{
  "experts_per_token": 2,
  "d_expert": 96,
  "router_score": "softmax",
  "normalize_top_k": false,
  "routed_scale": 5.66,
  "shared_expert_gate": true,
  "norm_eps": 1e-05,
  "grad_clip": 2.0,
  "batch_tokens": 32768,
  "seq_len": 1024
}
Below are experts of layer 5 (counted from 0) of a mixture-of-experts language model. Rows are named router (the router's row for the expert), down (a neuron's output weights, with its number) and show model dimensions 0-223. Each number is 128 + 24 x the weight over its row's rms, rounded and kept within 0 to 255. Numbers have three digits each.
Before each expert's rows: a language model's description of what the expert responds to. This comes from a sample of Wikipedia text that the model never trained on.

# expert 63
Word endings like -or, -er, -ator inside words and names, plus role nouns such as president, captain, manager, trainer.
router:106158126067109103119123161084152139145187134127151120124128122103134106135154134129122130125141080118141167114146116128085114117097113113129137132118099113171142125131115126124136148173121123117091098126141142097097137115087177129101108137118163145125133058157083123080123128123151146141128185131127149106120098120096093093162122123127128191142127109104116152140143136156087117144131135127121115102144130124113124224105110118182130124134164132124129092163141107185128129138128130150073153135134124165134124141057112121124143162120142133123143148100148129149114151163148168125091111102124128099124122119132171114116078127114104145168089138132129129111110102120140105146137
down0:089142112178106121111109080131145109110133098089104135153091191121137126169129157117128147105131115134131139117133089132123127169061106137135115098113115158148153098072134107097112178092119143130079137160091141133105119137078121137139095172111125133096145135123135134138125141132139145173142165179144123172115143152117134161129148105167117156133108126165134136116146134139164103137138125129146134136175099123096135126136156132159137125146122123158116171122110146125133114146109113143099089114125161173162138135138118154115153090125133142138133151112123068112115142119128116189072099131153150128096114143125161087151126154103058112124138114106146128127140094112166107103135
down1:099151151109130161153063137109136162138136111127116139157183130172150144134124148168105118153124133182132109143141133113142107106048125135063124111161135162154098154115067127114098096146138109150120122117117139087149142122115134124102196137078138158094124095139116110137152123093139118131133105125119132119132105118138127135108135092143100122120172124122113109123120094131096116171116157120113170162170131136118080120127121149149135114127135142152148135103129120121131166173172135134152164113154089110150130145133133132146111145117157120123103139081118095134102148113141143114103176145131098111129160153130127156152114190136128139133132139074152110164119137134112110085176
down2:114136125099146147115140121139089127108118140146120142171102103078112112095080179122107122091163135091109158134119174137145167103118116162136161131152125116142138101148146121146092113105151097115183186176129161115144121094128104150107134126132126116135153144129092130120099131107128114151133141134144138116158106128126147080143136096118112101122116129115137162127129124153156114131151139105128091141120157145091078133122092138137115145147103102097117180129104094114108100140106168161088142109130100169132119119113104107103109094156107137132131105128132108108112128132141112119106129096164115205116083155169128137172056101151132076105081125121147097119117129156115102149108
down3:101113153098103143131116182135146132085109120088129193158122151140105135151102140147117123115137139121131138123149124094164082145110112141135110120124114125103106117109122136192114114125125144130152141142118095130138144119140125100131132111102130152111162077138113149139127110130151128155142152165104151136117100120107088128092121155110082143134180090105127129110127129160121130162076130097103130121078166120125114130137089145173138124092173142120122156075135095153129118138106114130103120113179094181111117122165162102158116095137124112146091111127106115104128079173152125145140070179162137118138148152125106101117135116135062095091143116128152115128124142088106089120129
down4:105109131131112136161137126132137122151137085127134136148110126145092114148091109141124097119118128124151095119135135144145105149133207149130135096135090122114106087125144124120103091124141124096119124089138135148095133129126155120131101100126159113124109103123160136127160110137125142105130149117139124178136148117106162111133159161168128112161149128132094142167135142129131116086148123107158171126114110102110110149129133108167104108162101129110109160097187107156134169157120119181148120153080145127104128128138129141142156165111103137111105179105107127099051136127135115060117112099207116093124106132157097115134121181160099095115195148100121123124142122140141132149110
down5:107123135155122145129116147126085126161121126147146140146153131145113132136145159119128078126126110109120117155100124094146147116114108140140126139143118149117146187132133113124131124131096141114090096193166136116073097122056186131163105078132090109138117110099120109110081129115092100090136122139129100140137129113096107139151114095120134100118125163116108118141177087118112124109120103091138096123153132172091089099155155129111083114100131127130126132126114113141194169121103086172105145112160143190169124103145169131120125152125126166132130128097097126131126133084125124109143163110169155124143146141158112127172136129125098135143121132123110137062135150128103115111151
down6:149095124133087073122151161120101141105124144068151072151155140137124107130137141110136103120167093100092147144079169078119073150129128090129139133163097158088154089149123117103127156137112157093123108131132156141099143126151155129128112155140096112141123128122135114127160127160159122126088099100143115124160128146120099120133130166120083148124150095093131118100114104155113080121131155083094116123183120156114114073105119126136123150122164125123112111141146109119136167133116127088138166141097097123106155115148103121127100121116108143104127144137138132150147154104154129134136134126123136102089121123071147083102124120144079183122100184144119090110134144115132118106103
down7:135124113145133102179145142140136150164188160155150134129129109106121119109127120174136136147121164144143137123128135128143085123120147140141091115142153112144132131125127132111166146100108146108126120080147125100113096146086133122128137103090176113077163140140144129140188140154123150144130114131108150138106136090124122150138102117129147125123202125130110127144171115103143105165153150092170158088129109159106097084114101143093130087122141103097087141091181120141186124136127155111172118125119117168113110140107113143153127091130144094093162127141153130119142106132159098105149137156106184120115123112090160156141137149140121185126141123133177116101122098090126160120097
down8:163124157072110139118100129089151101144147108121118126140161132132104109163135129149157142100160137157132102152133162127144127134101100121130121151136170099165146141133159121162134131124123165164122118136112100149115100171113121118101053116112081099131104140146112122149175137111100115099153128141185169131126118149097139120159102172132135140112115085146134122112137187107133068142117097128148131183115162120165172141101155108166131130124105161127133137159118149141097122169128133126114134082136156149122085111141151128113100123095161109180140073133158102134163153121142094119127140167156171123116134145088120156165139129130118110141093117114109134110138116096129112147107
down9:089101184134161146130123134191116143136163130143139131137118184104140172137125154129151132177135135147090153150092160139141140100163089126118139129103122146127116112146104147130140089158151076137102181088112135133138131125107153161135097151136133105139088123111111189128094092128107099157106133135116120122127155132160157124082150134150111114119121118137111126132180148105139111093106173118123152120114086134111123134164138144107093148081156129150176114154145152112147132076132163108147120093142137130141123116164133100138110083116121141129131074150143113142118096156125092091140123146073160113121107117140139149131122128076107125164133109151133151090160138162165118130118
down10:147097099116083102144156157124091136151127124149127126187085142089108149137109123078157095144131124119156154126132110169124124119110099110120099114136176131134092116144079108156124160162107142141121152161093115156146123115123156186157166140105109181114103128145133079147077105134167130148162097135109193131136124135148113123127101148164149133102118113114127144129155142126101118137167148145124128110093153135147105127162091133086137156153143105121175108124144124108110162129127133123115115128111135076098161101119110118127149138142139119102135080169188107140158092125111134135107120105099130136090091126122110093132152104119158083128114172158098118104110123134149125139139
down11:082128110104141129115133143099079166086137152128126101122079124106137151123104112139113167130164088060146138107130145120150175116127147144143097118127116116131108092133082132152100108132132162137121151131124115194083111129079117139153109150129117125152127153139113117119135127121186101114097118143088115112137125125151148076087128165081164157109110174129143138117133163081117148145129127159086126133136172122121140139144102147130145123176144130108122151113113134140118131118097127092142131112116135138143124138094151116128093088154103097136093111133158111176111126129110127157156096120088081131127138148133109122097091120180098093121163151123169096171150123161124150124148
down12:101115141153116118126136144104133133127128121093150137147131133105160125096113148069101127149123123107125113128099156164114093174155114059112111115091122137121123130102176122153110142123131151115117109146147138179112136138141141120173089133126128155130098169133162071138165116154088103085121129120124134192165144121155092118164148125121157153095136130081089136128134120138110147111121086093102135119105056107126138101126116166126140160130117111128093152143113171104163155137144157137106101112105126158134118147129115128156096137104137151105103144144119152166077136146154106130074157162112136153120155142144112159099129099124103169110097147118121152135129112186149139114143
down13:068153154125137108130078132088105132114114108119143082132140146129130114138117126123145150151175121119148130121128124147148132073130126112172153138142159096172102125123130146140113101140126119110112174141140117120140147113137109132170095149224089139141144135140131121130141121150106097175121120142137101106135054107123162141096128145133092058119105107165136131111096134090125157111156112127170128133074078139113148127105107124109147144129129123087125088090109119138151127103101144116115131101134123099089145105138121161058144183130089112145145123126130156134122151122142164129130177113162138149119118140119110113177115140140125141156088119123101129137141134110134164142131
down14:125105144063118121103150150147140129153135126125138081144130141110134089127135086117148118151136149165135152132122132146115169129115092104120121117139121129135094158118093154142146133144161167130139189137150094110146137127081150102095156133200130102125125104148122109114136134182170174161142113129158164133144121103139144146146131131126120102084095086152117162105114132108110132155079116149094122087126142068101124148173154104133115105096115111129130097152103098112075127141085143144131130140101129116119112137102155133142135142117085101141100097161097121100136149139123136164123129155052159131110131105140099130078134128096095131124137097154122142120096140150104155153131
down15:120122154114128126139127112092171101081156152105143106147140097169177090156087145119127104120144137166099105122135100160152131149156120133146118125163135123127164165120138147079094104142126155115134123115132128120079114119113147148133113151125132097155149095132146129110135161155124169154135188154149170120142095132132126178127119116153155157134101134123160121132105115135124119107180108164130104106126126114118127164115128130135140158119145168108103134095116130165162157133087149173188093131114174136143170113118124125121089098119086141141158114102115139126106141136144124168075123167147092147113115106145141139084109120100151145105093131082143168126170110141124070120137
down16:100142109131128149138136087120153120104122133140142096114120146130154140175134134129149138133143111139136157094122134185134089111148142130125126150139113140131094141099140108163143174144076101127139121093157145087142143100096125140169157113161161137140124119124089191166115110153111147170116131099148099124112096118115154099158128138109137159087105130097085106138082124135093152125111151180124121137112114099151119145134123154176106122096150155121127148091135075161128157138123156166139138151127093158156097080143090104110114101126149154078117170150158122122096120126127145114157168154094094107158102151115107156154145135118150138115165165121145109141107082120110160096134
down17:132102130111110101149092111135098125110065142168102144159118113105150133124112139136113104112120139108138146099134103113085138140062107067151145122118158144134155191094130147119150155100127122106139117148120112113106158122124106129099096098126135121111129144162116111142117143114118166129091108178124071141143161136123146133119140112131163130123141181178098142125139126183104119102106095107146111152136156106135126129123115137093109099138126116134143099122091144127107132154095117080120185141100117107149109091124122130139161124144179135138149135137143146120157142165146112150135141139192157155141125105104082126097174145110107119118172101116160098154155110138167124138071
down18:090125145101143101131110134126096114141114142075171115118158117111120126124111128202136167118132131091118159127170155096146155151108110138124120156078119136158175082126125130101113104204114117104097087148128132129146139095125133128116093092134087125146107141109156139131125117146124112133120132120128149109153093117167126130136123097121084117104121152126127140139160134126147169119059104102156149134116100097126110146111104109120090127153083062100107161170064171134130116135125099109120179122143077145155105119144163149144108091131138151120123146092138124103110126109131170144129117138130099138143150123142154141138128133151128088129140148137122140093110086171144110119144
down19:088100097108149093125078114176148160159136130137119133164103104092154146159164142156125133141136137132165168091130148133167137139143126133123116114120152142103154118155114137162127086128188138133141133135133109145113104120141095152096139045100135123136144152114126136115140139115142108133169140134103121122132185172163113145136125139065129143144101116151143115115144157168121126147125104134130104170114166138168102115119133151090127161085125115118131100140115107092115155130112126091154119183107129107066126130160118118134099122148111158161157128135115114140109116085101108126132131112088109173164128153124135114110122139101136158164188123107161119177127148140140095108107

# expert 61
Commas in running prose, ending clauses or separating list items, often followed by and, but, which or with.
router:143121131160114114182083146154128127109109116109101105126165156130124095121172170136111115173154175168150167155111096158134122163115089147118156121142124163137162117091168122148128158107108157149125140116144102157123179148135159109085148151165110101134144172136163149160102156130131139177099113125081145114139109122101118111155108135152089113097124122128114104126094146174104120127099088133105149107160163096139115116115129128136127132145115113130143153123120125094120115118131133153123108167171115116114136149115173146139153098134154098130130107136118119164090116099148116131091115147089109104125140107146141140127197131108108121149139127154092122133069152105160166176142
down1:132147117132114130153161095135138156132128099119119143119135119115110112117127151120141135134109130141146116135122136129149129123127159139144148155112190113131111132131117115167106164133137138158102120155137129157108120118135106106138171120136133147107100055133097140115130127189142138115081121125126155123173099152150167155140130116117135106115106143141141138154091150095092150080150130139141124096123155163092172105129122138126074131142135097149171114122190175140165161163057128121100126121122124142124119128116143122105097115132195116195141099134124123181109161130119143158133112144135114140165124077110172101136139090142115088152137076124113173096126075151139124122141
down2:142137122149159137078128140173104142112100157134117150082135099144176156106103093131089136168123142128122145095102111118126111152132100118092164114144159055120144140128149144090141115106125117159117149140145136103124124130131132119148130145147100083115164141145156111090114157137119097106145133129131067125165134152124144147171160085098134119123129128130152153168118120137154094160131133150124094115107176145178164150123127136118076109077088088107098152153120097149125115138120164151152132115109129149137140115120094157115101151115147107157086125096135123076094152108085131136135103065167131109111117161119085111136102136151118109121120114125085125101143119117130165134136
down3:155136079175140102128138109099107107123111148190098110139125101110118109168135158103137054156099152109167115132142144107107095126118115108110121114147141103119144085145126142137105122137143128105099106130128127152120117096070128113142127205140082106123098119136141135109095107143115109106108123116143174150153179072076120150119088136123104170138172111145117119154133127125081137109110148140148129143124109106088108099112124116149105158125143123119143123141127144142110136118157129121121133148145104103142130113152167121069162106153122080080137116131111141138141107144133115145131165126191139131136089093102108086114105112111149089147130127170149116129144152144172141116106
down4:189153135100164162104136162117121159116176117119142107110118119090126129101122138147123124153154141113109147144134112130107127121129092118119125148120144148085132125113073131095145108158122123080132094156095127170150104117090161118134148055099137183102112127171141103107150090150070121100108179134131102132146149135153161153108140093159164148130177172096124097136149144090141139139136136124163107108112128126124156125157140116133158201108093093149154114112154184093117132143194131129123133111109111127105139127142118153122129149125113157140150135147180143156118123145095098098109153121119127103134138128109130131127154111142123130132139129156171122168104131110121144134115
down5:101087131122127133172070121130138107135105110138126165135144119130113134112119170138128116167135110105129119185114151142108148133152134138075094163119125142154116112107124112135130123134074115100084128178140160106097129103167176090125136116135114071141126118123126152110161107130135087095084141102134120111147135137099108129140134178154122141083132134122133108150130148105122135176121161089135117131119071125100110118092145107148128132102136143121113107119075105095162130137125147131116175134114149108145118129193122110071142127123147138068083175125151178147103126155127149098156106168140148111130100161137113157146112147120136133119153141101125089127105108114087099118103
down6:111141101102137106093132117108119124086134164148138132095131149161117146101073174132103123118109134117117115074119149149140084131097132122103127119114136139144154135177165149143124124097120119159099100103122154141140169123133102127157122144117174088111189133110097093165125096116146088108112165133118084115135141139146097186172146138095141138138130139115156140098126108178150098121114115145097141119153113144163143156135092152148096118121094122115121190085145104135136184150119199148128133111154125131114159141124173149131121106155079104139142151078131175109111116109139107106114107143153110108128118097135099148140079137103139144119123136107148140137149111130144106143136
down7:145138138120152169173089153119133128135131079155147114144131090130116144113104126154100132140137116130172120125131121174112130121135096108128137137172111154145111149119139151139119074132114152154101134147093091142088153117137145150110112140142117107128133106075164130155067111149100088163133160107126158159152128070119149114162133153139150095138120137161108175145106128101128157107127105117123131130166124126099138108082140094095161112170139116080107099130069144133115142118106130117140159161118110135110123125138122137134110112092149082112124113106147054114138117106106120097135112114158135113069150155157096135118093146079171112129147175131125129099134166136124134160157
down8:129127110138137157129182124120098117127168143136099059073116110125104135144158179138114101154128186096178103122111143093135126146118104100109117167123161129170134153129124130135102149107151110136133122089153095150121153136074107140100087140147152123109119141136128114152115098189105124116104117109154124114138168109167123084164165120162143101112098110165121169119126096154146141129141112146112121104137167154137133116153136118134093121138079100129127123127126156123086140101160139118120157117133156116125132121130161130132129143110178124140088107087065096130117128107176101111120159174150130143119114125120116135111110139102150127120157093182121152108126114138178160137135
down9:134146173089185133123134125099098150122157141150112100119125079095152092126102099090160154155126139134118149162095162138127145095143148158101131101152130140152135126190105150146095116114152089136153141111149116123131057120137086145119132131104127121164115117142103147100107091101128150151162168146143090117123127129120102119117126108132122136131104135151107167151158143092121124133103126109140178125162113166127106141175140140154150141082138116148091129153130114111146124148136145149127142164112160147104113112130140159076084096156098139146147122122169139159111135132126144131127178177163128068120175122110120129108122126130139084128116152160139077128126127114183131145149
down10:131157079148145133148090115145113136102132124156161165131151164118172111115179127142110147117100106111133114120140132116112121117113125148086111149113055114124122129166139153179118130174152181137119139073112075131108126142145133129119111138109104137107124165170129106144128177143133125080110126117103127125129166157136116086142146121149144140153123094123137152131110092111098116133125152152152143117081129141130123120100130123127153128115152092082107100095163176112087123114115173133158127149185146120103118146138133124153127092126145117158105144118131088079151133143083082178125115129123166138153177108109104099116101132110132138104137112129108110135123108116190121107167
down11:114126162150157112154123139158132160142125156085117125151117118125146144108121121118150153135128151149122120178122132126085134082154101120134136096176143143167127131139117135085121147167105113139140096118123094124116148117117132125114134117108114103133098125175133120109104122091154152124113110141132149170159106114147107155121113165105118156143122094102114122163120132102108113099107162102131163103090160176090126080130191181133127080130193087119103137092147173135175123125150090109164104174173149101162130113115159169139139128119136144116137094152138094146110126115116148140139146159110111131126131143115137083130121089112159123179137159091125148101136155102108105082122
down12:111141113098139143121128147166143111129140154136104113130122114095186136129134087146115201139127174128141138098136135148106154040092139164156109127142130106127111159132133146124127135166121104171128156076115103109159096123141123155129120129139115151177158129120144120157091138123145128122131146123113144149137126144170127120144130102142173113130121109168120139109135099055156129173150160095122134174115102139164141135135117113167164132105125159093141089137184085087130106096110120135171114152127132122097119125116119122144109111143122117144081138148130170115089125119131133169154164091144116123170123165144112154160128097094119158123087122123104117136146159124110152121150
down13:107185144137106112162104144162109145109122164147143111140140119139126156141087084150166127134124131162127118082180172141143150154096117110115141120163090119082125123113105155133124152139114132096125135059175130154120133130147103112117092177137116151128090175103126162125137119153143128128105132107131120126116126142121135136127109111123121114150102123134118123138137106136107128122103121139148099139124103143156118093137090099118095140145172170098145179146113096195111134123121120154111142146163168160137069117141162130135143122103102104149151154140091119148129071153173144197147102139149129116140122129117148144092155124108081138115123110136099134114109137103092174082147
down14:115121134119145125082141104172157119148140144112148103114105129144104148136111084087149164071139126115136121084128109109115168113109132107105141126120144152095148119087149140111109134142118115139129134163158140111137126120175116119046101182162092126180112163118131115108151150084136133114125152133139139122132163114144064141115170126119130140146131112117132081123110111087152137109156140134116079136151100139134108175141116102142140133152093113086162132133123159101124122149123085123121169159122160187152158153098134133140140155123101132107079129175082131151120113146141091109133132148144158106107134120073128148122098161084143141116135145135118142098098130112140125087120
down15:175112124136107130148120130121124140092098072118145140129095126128106101130157091178180139135102103154140068141117140152108147155132129124123128133149134125093132124109120115154108169159130154147117083098143153127088079091089128166150102151125085125100146142112138117141120111182089139143139130159119137106110165091147090104142129121123121140129110128113105114120128172094117135118147100127157151107159113166131117138112117132118133114151122151147155134181093125151120171115116118123171107182156165102132113136090133168135130121141080137127143126157093117152131115136182125155106116134119112079172086158148103093083135119121142134119135162134063088142162133139101119113132
down16:116109119128149148092120142121132106073100120144128119126124101136164158114119155128127152081140098105126117120138134118118118050123135128102120135132147163124150101118125097115168079132154132130139111133104112106121117150106083111132127166127118114091129146102179121115111120121143088175135127104134111133141151140131083170107114145107126140135123150092130115135136101134191093095186112163139122134133154176121086184142111136151148122133145172105097121112136095110106113163099126128131169127147134178131150151122104093121121117131108141123159174131117101090129120152118165098176165199124137104144116118131093087141121170125148142158097119115118116119101098075113114114097
down17:148125097164170116069174117142140100141136124118133159124111085160125123149105091117157107123110106147110119110101134110128122106164151148152151131118128128111142178175109146130108167124171148114094078115132180133118140160117163158116136141126135133114160111163129115129125153155132119132092114092117124094077189135139099133153123131145104125140138109128111121108185154157127088149154100094150131112141100172149118114078166122135151117111107114145084168132084085084079118167155149101121127127093110148151100114122126110156107117117147123103100144097089066125129135123148147127109115108104140127121137125134173112114088128109113090112158150168111143127146114131111101114140
down18:124147119125167128102127133104171132122146087101147088124159147141137150137115084127191156130119115144099120140114113142119180140098096137123144102127135119094134092140164118111127079116164127129066137107152176140117093133173149157126115181121107114110166120154113129082131135111156138149124156118140070102092130145136125099127098094150085100151161158110126106129117115125126124147149120112126158136108167099127167157097143142106134148125134143138151124154159070142092144109074118111126152117117142194137114166072136107130145114166143098153133126140142124116140129122116103143108133151159154171104105109125124092118143115118151122144092116121095111169120093133147082093114
down19:143102121143159151133134126074108150100102135158144101131125128127145164128107135140086116129083079118128119184148135111125089129136111188091110170126144164131124113116177131158092125105124113136146114130133098110132147138155156092093111120157107148140117102098139136144117097066102105141124145110153119132096075102134127108122132158127102072145140164145103137146115129152108136123118137109126135079161119176119104145126133121141102138134129136107123104082111156123116123148102183121091162128093127126100130132147155118116143109122189135159111147107119109112151133111100102096135087089112138108117113093161082157107140134118073140122083121134154163188082113150136136119139
down20:112140139124143162128102125159113140124148143093126141120107113193140126144110094153139141126124114127076118131147119137093160132141134125116123121140180105115102161134121121124150095101078129123124070153191148110145124133097141169089141100120146120186118104149127114125119120140115157121133101112124136124123157134136118141112117168194138143117147089167125117102128182179127101136116128131164124131094149130127111126169119069112133152114100193101114157122099145122175128162068123143110119141136119134181128121166112121115128146090135178099153119091142198134147125117131129145141146097118082158154156132141121147104138131150129113153098151131124132103123105100142121120179

# expert 23
Word-internal pieces like ic, c, ac, oc, ec inside names and technical words, often in football tables, such as Tepic, cryogenic, lentic.
router:133118155092070122151132163136119106178120133093150123136130160141139143158142133114102103146123149110125154103093169153120124113178136136127145117100094122154157171119152153127128130114147132139135127116140119100118151117086132127121131115128145135123114100161139136111122149134150154196134182142160138170114109137133097114181103133123131147099137091156120149113112105114087091147123151145164119115143108111158102142090133101134148106112163125051142130151157132132130105120126125179140182150085145125115130136129119133096170185125098151156182181130106131121136142107155145118124142149154127145160108120109125120100103163134085126123098130142145120164171114089075074122123
down0:122144115115141107143139160154126133125125097143074051135169136145105146142122104162123174133138110138126164140150116098112110130132117075123128149149096115136119169096149116197119085112097156166105142143075107138109162140153148137103106114119121101077097094117127144100164124113176159136146145130130123124128145110134108130141192140148098144139160084125128129174117129158119135115136115096141123134106147138140155163150071118151114125120127105110140135163113124158106137162120118109119141166119128131096113134152126120139053147154149118104151130041118088174126122097128129096107124137144107155099126090126132117132138132157114102134122125123130123127143071105132153126111
down1:105126129164115182133106127137148064130159141105049168128129137148136123119104121100172084083133138096162087133109152127150099124157138095099142127111131132170120120169116144130113115139133140112137096136144088079144156090108097148143147105138125132151130104156180121111153134148108154119123142088163170162098114116128110114119112150107118105118142145139154110153106106101119174112132135180129105120111127129118131121079110133109153121118105120117134163093157117123103125166155178146163165115113129120164124126102128129108139106091135107135129162110102171115139091106159097142106159072166118133074109130139117146108126169119136144151131130108118119095117171092116127126161
down2:122113085126132095115094161136149173185090139138144120128117157135119125132112139124144111127110128097102109135119150096112143110107136072157095108145078135133101139104134096105108131084095131148148157133141127157133168120195133130130082143135132122168136145158131150117136117134151110137160109101117068138115104138102095170113137147136153111135102108096133092051098153117099109093085147113139104098149095147130109134099128127132139103137115160120140120120152142120122184116102100148140120183112149087173138156115159107096115139172141095095135164094138155133129165149174133137107101137132144130140148093125135149154136158095141101147124139136136132136127167158170156137114
down3:121132129100132139098125121150170078147071088101116115133165165156112110118120145150124166134127132145152126102128129141127121131127109135134127111148059166104109133146164093135106090140127158165130121175167133152124131099149073108117114151132114106100131122127119134140164136120095088139125175110136167148139093085112110137132164134140168114125134133103100122074146150107153144140102129074096155119132125125120162147145111110106172111140125181147141079142113130127108127134097162157127076137134137150121122118175125096121138148133127169145101149112147143147092140130121156126120129130161148155157156064103111129128139099146121106203098135103137126117152094151077118131101
down4:126134106111128106133157085127191103139166155111149104144102154162094130117136133113136149148155123184089144151198167082104154153169149157131077093161139121116151165156137160178121106111090095083120134125141108142108118106094156081134122142145135118112084118147152108145063139160147108104148115120123135115139132112111121162129132123125107102146114138147150122126120116156121118103180097114083134136168143126100152119106141136135128134100142107133139116161169139098152106107115087077102145144127155109112157149106107122160161145166108141159137137128090118142110144145099116142127141090095115115127119120108110116142159095107126139132113121134167189120141145102143111158137
down5:130149123138158125113148168100137112131103138108137140146115095116143146122131139132129105130155127099104135108137101125164126131087134112124161126171100120103162155089154122142113156107087142111132122185138116124126141105149149096136160125121100090107134060090159115129162119105125110104123106106106100161120116109108118127139138129094104174140137099102126120163117124156162096179087113129097138115102135132138104106117143127150120129105075132143132101116142078143135144152109136149092152138165157135090057133102132166130139155128133101182139156097151111153101130138138092164096106111124133099120156098169071150114142152150066164092131103099142151112163143153095107104136
down6:150129117134096117143122127124109125118131094145156109139140119122098123168101131118135089121159115118147153109168089161120139130151154145103141088160103097154163136108155136110122180125154143140089167174123096124133105150136054124157133145163098104137136167147130103133143154133158126107136116110081102124102080123125133117133072135139164126125135118138161157163100138122165162106124119141150134126119130128112098123170137139160138102119116108104155121142142143139134111127128134138100135138098076085068102155091140124129135165137148108118161107096101153110091104125117140126118105102115110160147165190148099079118106111109112107105121079157095106108113140120110202121100
down7:102168097165080101124104144133124110170128124129128131154150162094139152092152095112132118151137124132123120122113130146066090142131168113173126165149165147125127093123180106117099124139127147136156157123121146126157159148123114130128178137128141142108138113152152148156074099144130181127165155164147112123144115133118117114148147134129128172139095117112138122155107097155086117150139099175124088107097111161139093140141074083125114130154121129117141101125146081139106148127174122081150131154117085115086144124094109150143102151084092134130131156155117127160114133148125082094129104118105146084104101115134122144136153142109115166148083087135114090118146123101132155130119
down8:136120129140151142112146156119152164092130170143126123124151112115147131080099135123121148160160119096138135124112111076144141096150120140135134143114141140091149144101159143083163131190120095086127140122132130144127122099118120145120155102096137150117129176098142125151128075132132147106149107132123076102113153162149121137124160104136141167140179142082138130108130104108128115129102139186156124101151175143128112124135154096107125095133119103125108130105182163141116132166148145183089168073111112138127105100115093137130128124147150157137141123137183099126130138085150143165137121117131153127107091130086150109129156136122098149096164086111148172127076103150125092125161
down9:188166104167132118136097075120133137118185156197105158131135081107108110115092136135120109099136114116152136158129127081115164117114140127142132103132097129113115154111105093133115117154143143115109113171113111145140140168107146116136126084142146132109105142107120148141119061101104154173164102137106153153138177112160125167108124120111114113156115144092122156140152132153122141107147146076157168121090109161153135119147133176112126116121119139152148111123151124143125128097142141102110127124108128115132133090092093136092121143120096134110130106104118101116174108110107110129127126122099108085137113109134126113164123111172167104121140125163142155068113143128204122160128
down10:130146142142164118147084128116133170089101144140135157141126118138138169143099164149149118116118097122141141112175131136137109082137115125119117085110095130118127107133088115141134087133102185121110137091118130168137147147119140103119157136120130120087068086127160129130108112111121129134153124171063136137162150163111122109158105144186107111131134084101166137119089105130133118133109099146134076129121164123168144115133129130150138115131140137087102151124116114136108151183148101109129181136124128089084062124154106153168104125130086121151114133173121128105159131112137107129140107110083107129135161093106150092133119101125100130163105152132119119170122095094085127120120
down11:157103110101113127122154077135103133102138113107175085117174131132148133153115066073126088111152121133096102148131134096114152142151163112063114122117126140128129133114108141107146068100148118111167134107134130135137123133100086102123093136135147107149113151133130122119165166158157101128097143124071115127140118144143150154104121089129160104136150120166141140137101119138110171129130104133144127140136131149138154130123143146112121142170122100106090104094120117189118145141104123118128142122134129117152114092139073076115151156110095145128109112096088105139117101066113145123135139160131142107118112134128120146080123103109128191142138152132149184112084155153140182123135
down12:147156119154176154107107076110115125112211156104130085082089059155153113196129131114163092124127164117148145102129131101161120140142137113131150131149097139087109161133116150107135141138101092179103157112111149121126139100130143156112142107098127163147127088140075163150117155122135113124114153096151132090149125137151133099129096129138133124123142131086108135132166102171121153091144172138138118133178195156096169166102137101151152113092166119135124125123147135140133135129158146137149140132109124118130159116089136152151137136135146108126149105143098135104148139153110121135108117090138143103118104139125138141108117141103112122144134171082132147134155139115143118134089
down13:111149141092099146137142095128139091091172143142123121140105121091149109098149063148137142144145138135129114146137123131144125099112151168131075150129134137083103107093141181123131140118110149142115131152151106116176140118151175125161131118124167093140125126130110141113099125106093103104132127106108161138118096129128149117087121138115135120127155127112148119133099159139082116133145118126149105097161117119126123159092124114127180133124191142141120155125136078178120153107131204146141168121112124116113116153101133085132108071125127117161131141134097153105110135117113166118124127163134131111128124178097093128094118146113130143135115129179213105144094145109111088139095
down14:138100128108155142138113162165132136176123161150147100109112120113136165129121121098101137149106122110143090130101133115108128166091167173163147120095117132122066103144123149159127155139137106180115134141137143121109133111112167113109161116110122120128112133142146149109109092153114149098192093119099134106138142119149177091113172126161135135073093106151107128134083131147122129126166133098096136146153083122106092128155117129098083112131133157126153141182120118165142142156137146165124077151118101104136109124146117069150143133184160114165113068135135131135148125137117115104079127127094120141144161087151115115110112121136125109147132126141098141088148138162166126129129
down15:157119151125129154176118133192138115114140123097141138123091138136121112107143123114169121123147173122122112154177143093164113143151126125108141125154159127126128099150108152155118115143101130114120146109145137119128125128155109096115138148098104145093113130106093158134171154128126108064152110103140123157126088164167136168123171121150091138124121160164108129128105139079171134133104097124131134101134090112166120144189151099178134109132106127121123132120070145109123126134128150141102140093139111117163122142161103170119150172122118130118098078116140115130079138127085114119173095101119095122132140146162171099121126091161096106152135172133104152086128133117117091101091
down16:111166085129106179108162095124133111144123088164123110122109115151083160112111152132122147139143147117128077092152138128096147161143136104120108103158130117165129165089102099116147113138158113106093119135122136135157070122161142122152150123165129117181123164080154098139137138091142095115084088135111124102125161104091130128134148126137143114150110165092115102079101135140129126061087100131126128108139142141112158133165156153161147125128133081143089115169105122104125064122131124133101153111134140151124100179171136136140128120124146101134119087123095115154108121139126149145108094162140139140161170115114161098127180129127101128126115163128094135121116159117132111134126
down17:102158144144171103160120147144114125121115142110119164140088078153160140102096136137140150143146150137157123123125132156160131151126177119126124145160169165106128145128139148095145123113142148039141123152193125135125120154155140127124096130111108122107102139114136114168107131126128109110126153121099121145106112153096129147105144067120120130127108132127119121137122097083100083129118189155142115127094147163100107130152052116136144154142135129120120144115112106120146164163125142169143096120138161141102100100129160113095113115115135119122120107117148128103095108183170160129134107159176112132142097110153103168102124175127174136128157097115136127088154123093152119093112
down18:082118139124111132098152115142138134116139093144104102182155130129126144164121102134157132126112169135155129166173136126121118144082191120170164149120108152145143109094152122135132126142141139097087151155117129186139112104142137142143113126114148130136148106126071110120129151124177145122147108074126130120094082088125119154103162120142162141144121160120103075098125137133122098162160097112178135092121127119143100159127188113142162158121135117109176112140135155128106183118116123119100112089142130133173124126110099118142133146134133127116136161118130141134074165106127113149141127102164154158096120124104118115162149108104130135085136106165170150120140123089126115181107
down19:155135121093124099107111133108140119107142114147138123128124117146111145097137134126118091100147101101103169152176139114144121134168159100145136135184115094131134126149175139167118157158139134138157144149154133119165118086152123148139055105161111118112084155089131143114144184141123095112163150134124083132137157124124117156103141133144118123160124179158120147109093174119107121162099116120116122123100133118102132089142113146111168127154104160164154101162106120153170128152133145138131171171123124090101126183133142090130129122118096161128105104103148137138103135090140097087109100125137133160098134119127155145166127139138122139139106169178109084096163105126160143135161